Weights of a small mixture-of-experts language model, trained from scratch on English Wikipedia: 25.4M parameters.
Below are experts of layer 7 (counted from 0) of a mixture-of-experts language model. Rows are named router (the router's row for the expert), gate (a neuron's input weights, with its number), up (a neuron's input weights, with its number), down (a neuron's output weights, with its number) and show model dimensions 0-255. Each number is 128 + 32 x the weight over its row's rms, rounded and kept within 0 to 255.
After each expert's rows: "comes before" lists some tokens at least twice as common just after its tokens as in all text; "comes after" lists some tokens at least twice as common just before its tokens as in all text. This comes from a sample of Wikipedia text that the model never trained on. Tokens count by the router's weight.

# expert 20
router [214  92 132 113 119 133 102 125 115 141 118 116  75 176 146 140 135 140 103 134 153  80  98 124 133 165 131 145 156 156 120 148  95 105  71 104 125 154 144  84 127 181  77 118 138  72 146 153 145  86 176 135 135 157 107 139  98  75 127 142 103  94  72 106  81 124  47 114 160 148 164  90 135 117 166  89 165  90  59 145 138  93  55 121 135 146 157 135 183 130 160 147 135 114  59 134 139  97 134 155 120 175 105 146 117 164 114 158 104 150 144 136 106 113 122 132 135  85 108 172 116 139 132 128  87 103 150 158 134 156  92  85 124 135 182 142 138  88 109 136 111 171 136  82  94 124 163 130 159 152 126 149 192 130 126 102  85 104 128 136 132 109 165  93  69  58 115 143 176 107  98 179 144 167 110  93 133 139 162  85 152 127 130 102 131 104 184  91 110  84 129 139 157 161 199 110  81 140 157 115 106 143 107 157  97 111 102 151 170  93 143  88 114 163 142  95  86 130  87 121  88 111 123  56 219  38 167 110 164 137  79 107 177 165  86 135 142 115  48 167 152  66 105 102 192 124 125 114 161  94 105 169 122  87 101 133]
gate0 [142 140 169 166 154 139 169 173 138 142 147  86 120 157 102 162 165 120 138 106  89  73 175 134 148  82 100  92 122 151 106 128 143 114 112 149 165 134 124 157 111 147 161 171 100  41 110 130 149 143 142 149 155 100 121 169  81 122 111 108  73 107 132  65 110 165 117 130  84  54 146 160 103 133 101  99 171 163 110 136 153 129  96  79 147 162  78 118 129 113 105 133 171 142  88  94 174 104  56 119 140 125 162  65  71 119 129 118  98 107 158 107  76 149  75  74 155  71 116 119  82 101  75 131 153 182  54 184  88 140 109 141 121 149 156 128 126 128 100 147 129 103 121 139 123 120 148 132 166 148 111  87  83  83 146 120 158 122 107 118  77 114 145  90 142 162 139 125 157 107 195 159 103 130 151 134 173 102 102 156 117 144  73 126 185 159 127 165 151  88 157  70 126 132 123 165 162 121 133 150  65 135  64  66 144 185 126 183 156 132 112 156 103 140 193 150 116  66 157  60 168  65  74 174 138 119 114 116 179 102 171 131 115  68 157 155 137 142 150  91 111 169 135 127 146 117 108 173 143 140 122 126  85  93  93 181]
up0 [119 189 115 143  73 143 106 130 106  78 104 101 166 154 141 161  96 139  80 101 181 135 122 147 128  89 119 134  88 146 176 123 172  81 127 137 141 117  91 126 134 116  89 171  52 134 142 169 187 129  96 122  73 150 130 108 103 101  67 145  77  71 115 108  95 129  71 160 153 101  63 147  95 170 105 104 168 152 113 121  71 156  89 126 125  69 153 100 114 126 177 142 126 110 162 104  99 126 154 102 126 137 133 163 184 131  67 140 157 217 100 143 138 153 119 104 124 147 107 211 126 104  88  80 160  81 113  82 109  87  84  83 104 131 142  97 132 147 162  95  97 144  91 160 122 168  73 138 123 167 115 139 167 110 112 103 142 148 117  94 148 131 171  98  51 157 113 154 166  62 149  87 199 174 124 106  72 121 138 124 103  95  33 104 121 160 178 134 125 116 175  91 132 160 159 133 130 162  86 136 138  92 116 131 113 159 130  94 114 137 128  91 120 127 153  97 103 119 103 125  83  95 122 110 112 105  83 161 164 130 125 155  92 150 177 154 136 105 129 191  91 122 109  93 154 129  53 157  81 113  75 139 129 103 106  99]
down0 [ 95 175  81 123  90 107 114  95 155 115  79 126  93 159 115 123  72 173 118 129 112 108  63 151 177 147 120 137 143 179 135 138 107 157 143 168 173 152 115 149 147 147 107 173 191  96 137 134 130 147  68 162 116 135  97 124  84 114 111  89 150 176 122 135 123 150  63 129  65 118 112 105 153 132 110 192 191 184 129 106 155  46  90  76 118  87 108  95 163 184  74 117 161 115  70 101 146 155 142 151 129 122  99  67 132 158 150 157 125  56 101 120 139  97 173 123 124 151 132  81 153 104  94 145 141 178 108  99 112 174 107 155  76 145 194 142  68 149 119 111 115 132 116 159 111 204 109 174 184 115 131 219 108 137 113  90 174 142  99 143 127 106 134  85  68 109 160 126 179 129  76 153 100 125 144 136 130 135  76 153  78 133 126 123 126 144  84 136 106 126 143 120 125 114 148 150 106 139  67 104 124 144 109  93 107 110 139 166 165 108 116 131 128  85 123 151  96 111 108 101 143  91  79 101 150  62 136 135 164 133  91 156 139 149  73 132 138 161  84 208 145 204 162 155 101 181 107 122  94 140 164 157 126 157 138 162]
comes before: " of", " in", " and", " was", " to", "'s"
comes after: " the", " a", " The", "'s", " his", "The"

# expert 5
router [169  84 169 147 133 134 120  93 136 163 120 159 144 154  93 198 120 159  97 162 174 113  83 159 179 169 119 132 191 155 120 134  84 109 105 118 114 126 134  98 140 154  86  61 146  87 189 161 126 124 180  99 157 188 106 201 125 104 126 159  91 104 126 159 113 117 138 163 145 138 144 132 131 136 153 118 157 100 125 137 110 123  70  81 165 173 169 170 159 159 138 176 143 135  80 142 132 127  92 129 115 120  79 124 107 135  91 180 121 137 166 151 131 126 105 153 164  90  70  57 137  95 110 113 110 112 124 157 130 122 108 142 210 174 164 177 127  96 133 117  61 151 105 127  87  73 117 171 149 121  55 108 140  71 144  69  37  92 159 118  97 106 122 125 137 137 124 170 162  73 113 122 153 173  97  80 174 165 165  83 150 150 129 122 167  77 150  89 125  85 149 129 132 164 183 168 114 120 105 167  65 144  57 161 108 107 155 119 117 157 111 110 127 141 149 121 121  77 127 123 125 132 119 123 183 104 123 110 179 157  94  80 159 145  95 138 146  80 114 132 119 144 121  99 145 127 203 103 162 132 103 164 100  69 135  68]
gate0 [129  99  85 163 157 143 128 130 103 129 130 191 104 138 142 172 169 112 124 124 159 150  77 105 112 116 135 112 138  71  97 126  90 109 140  74 109 173 124  89  74 163  77  84 123  93 131 169 135  93  78 137 104 126 121 144 168 106  87 190 106 184 134 150  71 186 139 169  76 133 126 223 136 149 126  90  66  76  71 140 101 104 126  70 125 115 117  73 104  87  81 163 177  94 162 167 126 110  97 118 138 172 113 125 107 146 160 105 129 160  95 141 121 123 195  72  99 128 143  78 125 173 157 131 103 151 126 162  86 188 137 127 122 147 165 154 184  65 149  97 185 102 169 155 107 138  98 149 134 128 109  95 124 137 164  91 141 167  80 108 130 114 131 117 129 122  77 129  62 166  82 151 182 116 114 164 102 159 156 116 154 140 127  96 103 171 175 138  98  60 144  97 146  93 122 157 114  69  67  97  92 127 125 125  67  86 140  79 146 120 136 148  79 122  91  87 111 158 116 111 135 163 175 171 121  72 120  95 101 159 116  76 149  88 155 144 161 142 129 178 157 129  72 118 131 156 133 115 147 163 111 114 140 121  76 141]
up0 [190 148 119 150 171 120 157 167 158 119  55  95 162  96 196 125 113 124 160  90 143 198 190 138  90 177 114 107  90  87 169 106 130  88 238 138 135 152 102 106  84  70 128 108 116 197 127 150 128  95  92 122 129 153 155 136  86 123 124  80  60 133 137 121 120 115 105 162 128 134 134 127 173 138 103 119 164 104 128 144 168 150 169 147 149  93  98 107 114 174 167 111 123 167 118 100 108 149 155 138 137  76  98 134 115 116 154 137 131 141 153  77 138 113 148  85 161 112 123 106 140 135  97 158 128 118 125  83 144 185 142 189 131 117 142  87 100 124 169 126 129 139  92 137 170 137  31  98 142 134  72 130 105 169 130 155  79 102 144 115 151 146 127 135 131 101  97  80  71 108 139 113 122 129  92 108 160 146 117 176 117  70 146  84 119  94 199 161 168 139  78 113 152  85 107 168 118 115 168 131 102 176 174 143  78 125 175 146 117 166 108 155 189 139 154 151 101 115 128 183 153 104 156 169  94  88 119 164 120 109  73 103 185 126 163  75 158 109  67 167 105 129 144  98  63 135 114  83 144  93 154 163 112  86  98  72]
down0 [123 143 197 137  78 168 103 139 130 172 152 116 137 142 186 124 161 130 121 147 126 146 166  62 138 151  94 146 126 152 104 174 102 156 144 143 134 136  93 131 119 113 134 140 128 101 116 157  97  67 129 148 110  83 136  49 135 160 112 132 120 108  84 127 108 130 158 121 152 169 102  90 128 117 151 129 171 110 103 134 179 113 124 115 136 124 141 128 112  32 131 145 128 169 146  90 132 187 102 108  85 178  74 123 118 114  76 158 138 119 180 146  53  64 107  91 178  88 106  92 137 112 126 140 128 203  88 114 114 113 109 112 151 100 167 197 164 158 133  82 169 100 108 108 159  87 139 125 142  66 167  83 128  71 177 111  84 131 131 225 164  99 166 103 110 147 101 112 105 117 130  99 148 119 131 169 162  70  94 139  89 152 178  72 171 124 101 135 172 147 117  93 164 118 123 196 186  80 148 130 141  78 120 172 132  91 144 129 154 137  55 152 208 154 123  77 107 150  73 115 102 147  98 156 148 136 154 121 136 127  86 102  90 137 112 151 104 166 147 114  67 153 139 111 136 114 102  99 173  64 151 125 161 162 159 112]
comes before: " |", ",", "–", ".", "|", ":"
comes after: " ", " (", " S", " P", "-", "19"

# expert 18
router [140  90 208 167 141 140  56 116 165 149 107 162 118 147  43 190 149 162  95 216 133 104 116 164 147  94  48 142 144 157 175 151  71 112 102 122 110 192 178  81 125 235  99 109 100 110 204 159 118  84 132  98 110 130  96 154 111  99 148 138  93  78  70 188 118 124 121 149 132 137 107 147 119 163 113 104  87 108 156 151 149 126  68 114 136 144 167 151 154 135 130 159 157 122  88 116  82  91  95 113 134 135 147 156  86 120 111 130 130 111 167 150 106 123  40  99 140 120 111  76 109 162 147 113 108 108 125 163 134 129 159 100 155 133 137 104  97 103 128 137 131 159 113 118  60 121 151 118 112 136  72 125 164 117 168  72  81 122  85 183 126 100 112  72 109 150 174 137 200 179 110 114 123 123 124  74 130 129 122 140 145 172 130 128 172  69 136  92 119 132 156 124 103 164 158 167 124 103 115 164 116 137 123 148 133 118 164 124 145 174  89 122 139 169 116 125 100  74 151 155 137  81 104 114 157  61 102 163 149 118  77 113 128  97 132 136 103  98  92 152 155 132 141  84 126 165 222 103 117 124 105 135 159 136 115  82]
gate0 [131  97  98 129 143 176 193  76  92 169 155 124 130 137 179 137 148 152 139  98 137 142 114 113  78 123 126 103 166 124 145 102 135  55  94 118 146 116  97 199 121 146 160 148 150 130 176 142 166  76  66 142  78 113 115 135 109 105 107 147 135 107 137 113 129 101 186 130 102 145 142 112  77 126 117 108 168 112  97 115 141  91  97 102 150 134 101 144 188 111 144  75 141 167 122  68 171 147 138 136  74 212 144  93 109  74 133 186 105  56 109 121 138 159 187 185 100 142 134 158 133 142 102 145 139 127 154 166  66 149 128 149  71  61 117 121 153 150  93  63  97 154 150 134 136 110 134 101 100 174 146 182 125 171  58 158 174 124  97 195 136 122 170 137  91 112  98 114 114 137 176 187  98  70 121 166 152 110 139 124 110  97 133 130 145 132 122  66 182 118 108 135 163 171 161  84 133 100 180 115 122 122 123 131 105 142 141 110 131  77 125  71 156 205  88 130  82 132 161  94 132 163 136 114 118 166 151  86  67 120  79 110  58 171 123 106  97 116  90 120 194 121 114  99 134 109 180 164 153 113 153 110 121  83 103 129]
up0 [138 127 143  79  32 164  92 144 199 118 139 215 131 124 111  98 128 126  22  93 134 149 131  79 118  80 124 161 103 118 171  96  32 122 161 190 141 118  99  50 145 171 122 145 123  78 131  80  95 133 141 109 108 139 166 136 112 121 162 148 168 109 153 105  92 109 118 125 137 158 122 120 123 155 105 104  97 113 228 138 147 113 141 127  87 116 173 131 122 132 117 170 147 123  98 125 100 110 134 131 160  54 122 104 119 108 123 135 154 113 128 157 132  88  58  97 127 139 146  60 166 133 194 128 162 140 176 130 116 142 158  80 119 136  97 210 139  91 120  68 154 158 130  88 144 149 123 103  91 166 110  92 126 146  88 147 103 100  91 121 118 113 100 142 193 153  88  76 179  93 129 101  88 132 122 146 129 190  74 167  99 103 130  76 175 132  79 122 155 124 138 187 135 168 193 160 114 131  96 117  82 108 153 100 129 163 123 104 157  79 114 116 116 145 125 124 101 189 136 134  70 144  97  85 144  85 116 136 150 159 151 128 102 118 107 128 162  92 147  66 104 128 159 141 113 109 161 159 128 141 121 118 168 112 159 134]
down0 [168 171 157 127 137  62 156 140  89 103 158 139 127 140  96 162 137 150 126 143 110 143 114  53 163 185 133 131 148 184 126 108 130 181 103 149 115 115 138 126 120 189 121  91 101 132 161 100 192 172  64 133 136 130 123 150 122  80 127 170 111 186  83 121 145  91 126  88 142 115 131 147 178 152  48 177 123 140 147 125 153 178 110 185 115 169 114 128 133 109 130 154 104 162 157 182 111 164 162 111 172 182 146 100 157 152 120 137 115 112 118 169 117 150 191 175 154 177 111  99 144 179  94 123  66 134 144 113 158 157 174  54 107 114 123 151 137 148 183 112 128 143 120 142 153 157 113 176 150 155 149 113 150 115 159  62 151 102 108 159 117  64 109 117 158  87 121 146 135 146 136 148 128  78 140 150 200 117  84 147 111 157  95 107 131  90  72 128 219 144 177 136 115 135 122 140 141 125  79 191 164 179 130 136 134 116 144 150 138 128 121 179 107 123 120 169 125 112 173  43  65 185 139 178 118 103 106 155 121 106  74 187 141 149 112 158 164 179 142 192 133 161 152 101 134 142 114  89 115 111 118 180  83 183 113 114]
comes before: " |", "–", ".", ",", ";", " |\n"
comes after: " ", "20", "19", "–", ".", " ("

# expert 10
router [139  40 211 170  77  68 143  99 141 153 130 205 106 162  88 175 124 128 105 165 134 118  89 119 172 125 115 108 164 135 148 153  85 106 188 127  96 130 147  42 112 138  98 101  75 105 157 157 152  62 153  91 178 174 122 174 104 146 134 124  79  97 104 124 115  68  54 120 110 145 163 135 124 159 104 117 143 146 146  98 166 161 130 138 102 138 115 138 127 124 137 141 127  85  63 163 123  76 105  99 140 129 147 153 116  75 128 169  62 113 179 104 163 133 140 138 172 152 106 117  71 150 120 114  96 113 137 151 132 144  61 132  99 213 138 135 114 107 140 100 124 116  86 102 113  84 122 100 134 131 104 136 159 101 176 112  97  90  98 175 113 146 126 124 108  88 136 108  99  96 163 164 150 146 112  51 149 120 132 151 170 204 125 152 197 133 154 122 108 117 126  88 117 102 149 141 152 133 169 188  73 120 146 153  72  80 138 101 123 167 101 109 104 150 117 118  87 128 152 124 102  90 138 145 142 147 113  96 123 168  72  81 150  73 125 106 112 130 110  98 123  64 130 114  90 117 163  61 214 124 114 158 140 107 110 125]
gate0 [126 117  89 115 130 140 135 115  99 141 107 181  82 173 125 136 130 163 121 102 128 150 191 126 148 101 150 162 106 190 102 153 155 188 141 143 112  94 134 159 182 108 145  81 114  67 141 171 190 105 139 138 110  96 127 129  93 112 172 109 131 100 131 172  91 201 117 185 111 104 134 170 187 129 115  92 128 121 143 110 177 121  93  66 137  80 107  99 110 157 121 127 108 133  48  58 175 143 143 139 147  98 103  59 125 110 125  80 123  94 140 171 111  94  99 148 153 151 103 106  97 174 121  79  82 129  93 135 157 127 104 135 117 127  65 156  73 170 130 106 156 100 105 140 123 110 154  98 143 111 107 114 140 148 139 137 125 108 121 107  98 133 106 114 183 121 164  91 116  66 152 153 165 136 137 166 105 125 139 130 172 104  96 119 114 158 131  85  94  69 125 180  88 167  76 173 143  71 132 111 131 131  94 108 131 192 102 165 221  79 103  94 164 167 156 122 162 159 131  51  86 155 158 155 103 160 102  97 129 116 130 105 115 142 145  66 141 122  97  82 157  54 183 133 154 133 172 130 113 105 213 162  86 146 109  89]
up0 [131 169 176 166 144  64 192 156 167 156 138 108 181 157 118 104 101 106 161 117 131 131 147 147  60 163 126 197 152 140 140 161 147  97 108 159 172 143  81 140  52 121 123 145  94 136 124 115 130 117 143 175 150  92 111 165 124  45 128 106 102 103 120 148 106 109 153 176 151 135  54 173 108  93 136 152 139 107 113  97  61 166 175 171 115  84 122  77  95 124  75  52  83 150 135  99 174 116 142 187  90 107 115  73 111 139 113 120 120 112 160 180 116 137 167 127 143  84 138 152 119 112  94 116 116 107 149 105 150  96 131  86 202 114 164 177  63 113  60 159 100 157 117 177 145  98 151 132 126 144 104 168 168 135 114 158 118  83 161 146 142 153 168 113 125 159 146 136 196 185  76 139 166  94 109 130 148 122 162 119 113 165 102 127 134 140  85  70 143 133 102 166 151 162 138  89 132 105  91 115 118 123 142 122 116 143 172  88 184  95 149 121  59 126  86  85 110 125 130 129 151 157 182 160 124 114 120  58 149  61  85 140 127 119 121 181 131 108  92  78 128 111  76 118 165 156  94 112 116 127 146 155 152 141 191 158]
down0 [112 110 174 151 138 127 134 185 141 141 159 194 114 106 147  64 129 165 116  79  99 110 109 113 156 166 101 150 148 153 105 125 103 111  95  93 141 157 124 140 101 105 134 127  98 119 140 149 100 201 167  95 150 134 107 145  85 138 142 197 201 107  69 113 154 131 148 141 131 132 131 152  68 132 145 158  84 128 173 100  92 112 158 157 159 131 143 105  94 126 141 167 146 143 132 114 105 121  97 152  93 111 121 122  89 145 131  53 111 118 142 189 197 135 173 151 205 187 191 218 105 169 116  84 122 107 128 161 141 123 141 154 144 103 122 140 105 122 122 146 153 111 144 197  71 104  72 123 120  77 163 136  92 118 104 217 124 149  55  95  99  97 180 155 122 155 177 102 119 157 156  79 131  79 131 106 197 136 167  94  84 129 137 132 141 127  88 128  83 167  96 135 155 124 122 129 119  94 130 100 107 126 135 110 167 123 183 119 184 142 156 143  61 140  97 124 115 160 112 102  94 104 142  83 176 109 133 179  87 159 138 158 164 195 111  96 128 194 144 114 147 132 154  82 167 144 104 117 127 183 140 119 123 103 111  48]
comes before: " ", "-", "==", "===", "The", "|"
comes after: " |\n", "\n", ")\n", ".\n\n", ")", ".\n"

# expert 17
router [166  92 160 159 115  86  83  63 142 159 122 126 109 161  71 217 140 131  75 163 160 116 109 139 141 197 121 185 172 158 151 135  96 116  70 170  70 139  92  86 119 180 134 130 134 110 188 159  88  45 129 117 130 205 166 155 118 131 149 127  75 127  99 177 117  78  94 127 122 166  99 117 130 151 155 103 105  86 119 142 160 141 106 142 134 138 120  97 183 133 149 167 129 110  73 140 120 112 127 174 194 164 131 155  84 148 118 128 147 120 156 122 157 150 126 153 183  94 106 101 151 139 140 104  57 100 114 159 133 138 103 105 134 167 125 123 135 111 117 105 128  85  79 136 121 104 116 141 173 127  95  96 108 109 144  74  86 100 163 162  94 127 144 152 121  74 139 184 106  86  88 159 159 147  42 116 121 152 143  75 156 140 142 145 171 116 157  70  68 109  92 104 180 176 126 152  64 103 138 189 123 133 107 175 101 105 190 141 135 121 160 128  82 140 168 108 124 123  90  99  93 116 127 145 121  42 149  92 180 144 105  91 171  98 102 136 118 136  89  93 107 151 125  92 162  78 165 103 114 117 139 168 139 131 112 104]
gate0 [134 118  95 117 102 160  90  68 118 161 178 125 102 131 129 141 116 116 111 119 128 148 138  90 138 184 111  64 117 156 170 102 171 134  86 164 128 136 156 121 126 149 133 183 104  60 148 171 120 173 159 130 142 180 136  90 134 153 103 159 206 132 118 162 110 125 134  80  74 178 119  87 145 150 102 197 113 157 158 227 193 117  89 138  62 137 113 208 115 184  68 125 140 115  88 175 150 117 157 127 106 171  68 142 124 160 111 152 120  47 152 123 113 160  96 178 149 139 168  85 126 136 155 104  82  70 144  93 136  88  79 139 119 121 120  34 134 106 105 151 134 137  97 116 162 140 104 142 109 128 138 136 118 180 111 114 164  93 119 143 120 165  93 133 159 140 155 130 173 166  94 210 111 117 125 167 135 123 119 112 181 175 160 115  83 148 194 119 140 151 154 127 115 141 130 153 126  69 120 135 107 133 105 138 172 102 125 154 133 120 103  91 138 153 129 176  99 140 147 105  66 113  88 119 115  99  97  76  98 102  92 192 149 143 117 111 124  89 122 156 100  98 139 133 112 114  91 140 132 182 123 209 166 160 174 137]
up0 [118 145 129  98 130 116  86 194 158 120 137 109 127 147  90 127 107 139 166 151 128 143 129 168 121  89 116 138 206 102 113 106 125 192  86  86 142 146  93  99 106 153 125 162  78 122 116 170  95 162 191 116 164 163 129 155 190 115 118 144 181  92 110 109  62 162 212 161 155 185 185  88 153  65 115 158 179 159 138 171 117  99  92 137 150 190  95 156 121 176 114 153  34  86 134 154 136  92 153  94  87 124  89 140  91 162 118 104  93 120 155 184 195 110 122 172 182 197  84 120 124 114 105 159 135 149 156 170 128 116 117 162 114 140 151  92  81 112 118 114 105 146 223  91 159  83 126 133 143 104  90 137 115 119 141 130 109 140  89 137 120 141 128 106 131 127 105 119  80  89 129 111  75 132 153  87 117 114 114 186 116  79 179 176 154 133 138 106 144 159 131 125 122  85 126 153 161  85  91 104 100 105 160 141 138  55 114 126  91 127 107 125 135 167  89  64 104 155 144  79 142 137 126 153 136 126 203 120  61 132 133 100 124 105 167 126 139 134 150  91 124  89 182 134 153 152 189 153 125 116 163  98 124 123 156 176]
down0 [130 130 127  81 134  87 116 127 110 134 141 126  86 143 113 232 112  67  97 138 169 190 121 150 107 115 192 124 109  66 107 141 123 113 123 113 144  69 142 159  96 159  82 123 161 103 113 103 112 148 125 149 179 127 137 155 122 138 126 114  75 156  91 105  88  65  94  79 115 121 158 127 144 131  83 126 110 137 178 107 173 160 121 166 143 111 147 102 100  80 136 132 105 132  79 191 121 108 158 159  96 126  93 109 109 126 174 146 133 125  30  74 104 114 107  75 153 199 160 174  84 144 103 138 151  97 182 117 112 157 186 147  94 118 143 104 134 126  95 176 171 131 170 133 142 138 125 115 189 167 104 180 129 138 109  66  94 158 179 106 133 200 136 146 148  97 141 116 155 117 138  95 179 167 168 124  95 122 106 131 107 156 149  89  91 117 177 148  82 134 125 177 137 139 153 135 110  99 169 144 120  81 127 142 121  81  75 135 150 119 147 113 172 131 119 127 159 160 121  77 113 154  89 175 102 121  61 101  82 112 136  84 127 111 119 166 133 116 145 120 157 126 112 118 190 187 175 136 145 135  56  86  40 154 183 169]
comes before: "20", "19", "1", "0", "2", "3"
comes after: " |", "|", ";", ",", ":", " in"

# expert 4
router [165  63 186 148 142 114 159  87  96 156 127 127 105 145 141 204 144 151 100 132 165 139  88  97 159 133 150 118 165 174 131 160 101  92  86  95 115 100 132  75 113 146 113 114 162 147 181 193 143  79 148 121  93 166 132 133 140  94 166 120 109  74 163 110 135 180  76 119 153 157 167 137 138 190 179  88 132  78 110 132 139 140 102  91  80 178 144 128 140 169 146 149 171 172 123 156 104 108 151 146  59 180 120 143 147  93  93 130  63  80 154 140 109 160 116 165 151  89  97  91  98 127 114 116 141  79 141 157  89 141 116 144 193 167 177 120  96  47 127 157  79 104 104  94 139 108 136  78 181 122  61 131 135  95 153  94  98 123 184 168 156 127 137  99  58 141 121 144 188 125 148 150 158 178  64 129 165 152 125 133 142 146 152 152 183 124 145  96 115  95 153 182 115 191 179 131  97 110 129 177  71 147  87 168 129 140 132 137 141 132 111  91 119 149 109 113 174  68 121 120 158 129 132 165 126 102 127 158 164 126 126 124 145 114  63 108 127  81  78 145 165 153 127  88 121 127 171  85 189 168 120 156 166 132 155 150]
gate0 [111 159 140 127 159 180  81 125 130 149 167 140  99 124  69 102  74 168  88 134  78 203 182 108 117  93 145  84  91 176 149 181 122 104 127 185 113  61 124 103 119 128 137 143 133 140 150 100 174 132 124 165 154 141 172 158  85  99  78 119 127 149 119 152  79 113 146  83  98 113 109  86 142  82 134 104 138 166  95 171 124  81 126 136 132 110 125 101 158 144 100 164 109  95  80 133  68 159  84  91 115 204 131 151  96 122 127 132 150  99 104 131 126 181  41 169 161 128 169 133  90 153 125 134 179 142 154 103 181 139 116 110 116 120 123 206 132 146 144 133 192  99 116 135 121  72 127 139 132 129  75 122  85 124 130 129 142 162  51  78  96 198 153 137 115 105 129 135  97 131 165  62 184  92 113  93 187 120 148 156 148 145  73  81 184 109 136 134  96 128  89  83 179  89 102 130  73 172 156 185 116  73 136 154 136 141 130 148 138 146 111 193 159 133 127 101 168 135  66 143 137  71 159 167 149 178 117 143 118 156  82 138 144 135 110 159 100 145 123 125 149 154 123 188 175 131 162 102 123 146  91 128 163 105 142 144]
up0 [136 180 120 134 164 147 119 142 135 133 124 108 155 144 172 135 142  81 175 155  95 157  93 116  92 143 173 157 112 136 123 171 186  84 147  94 108  83 105  87 202  89 169 123 116  83 130 110 144 159 179 153 153 174 138 145 103 177 138  94 123 115  85 100  91 102  68  95  87  56  55 121 127 102 106 200 150 170 133 203 118 141 119 122  79 103 127 114 163 179  97  78 137 110 142 113  75 117  94 135  72 151 120 151  70 133 112 115 108 127 126 155 117  68 121 127 127 108 116  73 108 133  64 137 103  39  92  91 161 139 142 166 137 125  62 168  89 151 138 104 122 132 155 147 119 145 129 133 125 185 121 125 118  99 147 151 139 127 111 149 107 137 101 112 156 112 159  72  96 141 153  76 135 113 138 126 194 187 125 122 110 128  92 179 156 117 122 204 124 134 111  92 140 124 164 141 110 126 172  48 105 109 110 141 183 116  83 106 161 174 169 125  95 138 162  60 126 132  92 141 118 169 100  92 118  71  69 105 134  88 102 141 118 152 154 136 126 183 188 143  71 165 128 113 107 132 180 143 159  74 160  74 131 128 134 118]
down0 [156 143  89 144 117 146 161 118 104 112 204 158 145 129 164 146 119 116 148 122  82  84 122 129 124 134 163 161 120 115 118 104  83 124 181 168 156  84  95 148 127 176  69 142  61 132 115 152  66 156  76 126 130 156  71 177 150 156  85 168 161 103 181 105  99  92 152 105 164 146 115 151 109 174 117 107 133 167 153  83  78 140  83  81 194 143 151 159 137 157 146 127 136 129 185 116  83 145 142 155 129  70 139  98  79 153 128 101 145 194 127 144 125 132 106 164 121 157 110  64 105 104 103 119 118 164 129 154 160 130 124 118 127 125  76 108 147 122 103 116 134 128 136  53 146 148 132 118 103 146 153 125 144 140  72  92  78 115  75 176 154 141 110 138 161 130 122 103 100 150 175  72 166  88 143 130 141 100 102 205  85 142 149 144 128  91 115 174  76 198  85 149 110 123  91 199 119  99 187  80 119  93 166 131 187  82  93  73 173 160 133 144  84 145 127 122 141 122  94  69  85 161 135 143 125 149 102 120  86 159 144  82 197 147 114 158 170 134 131  89 115  53 133  94 143 159 135 159 137  58 145 171 146 167 146 148]
comes before: " ", "|", "-", "00", "0", " —"
comes after: "0", "1", "2", "3", "4", "5"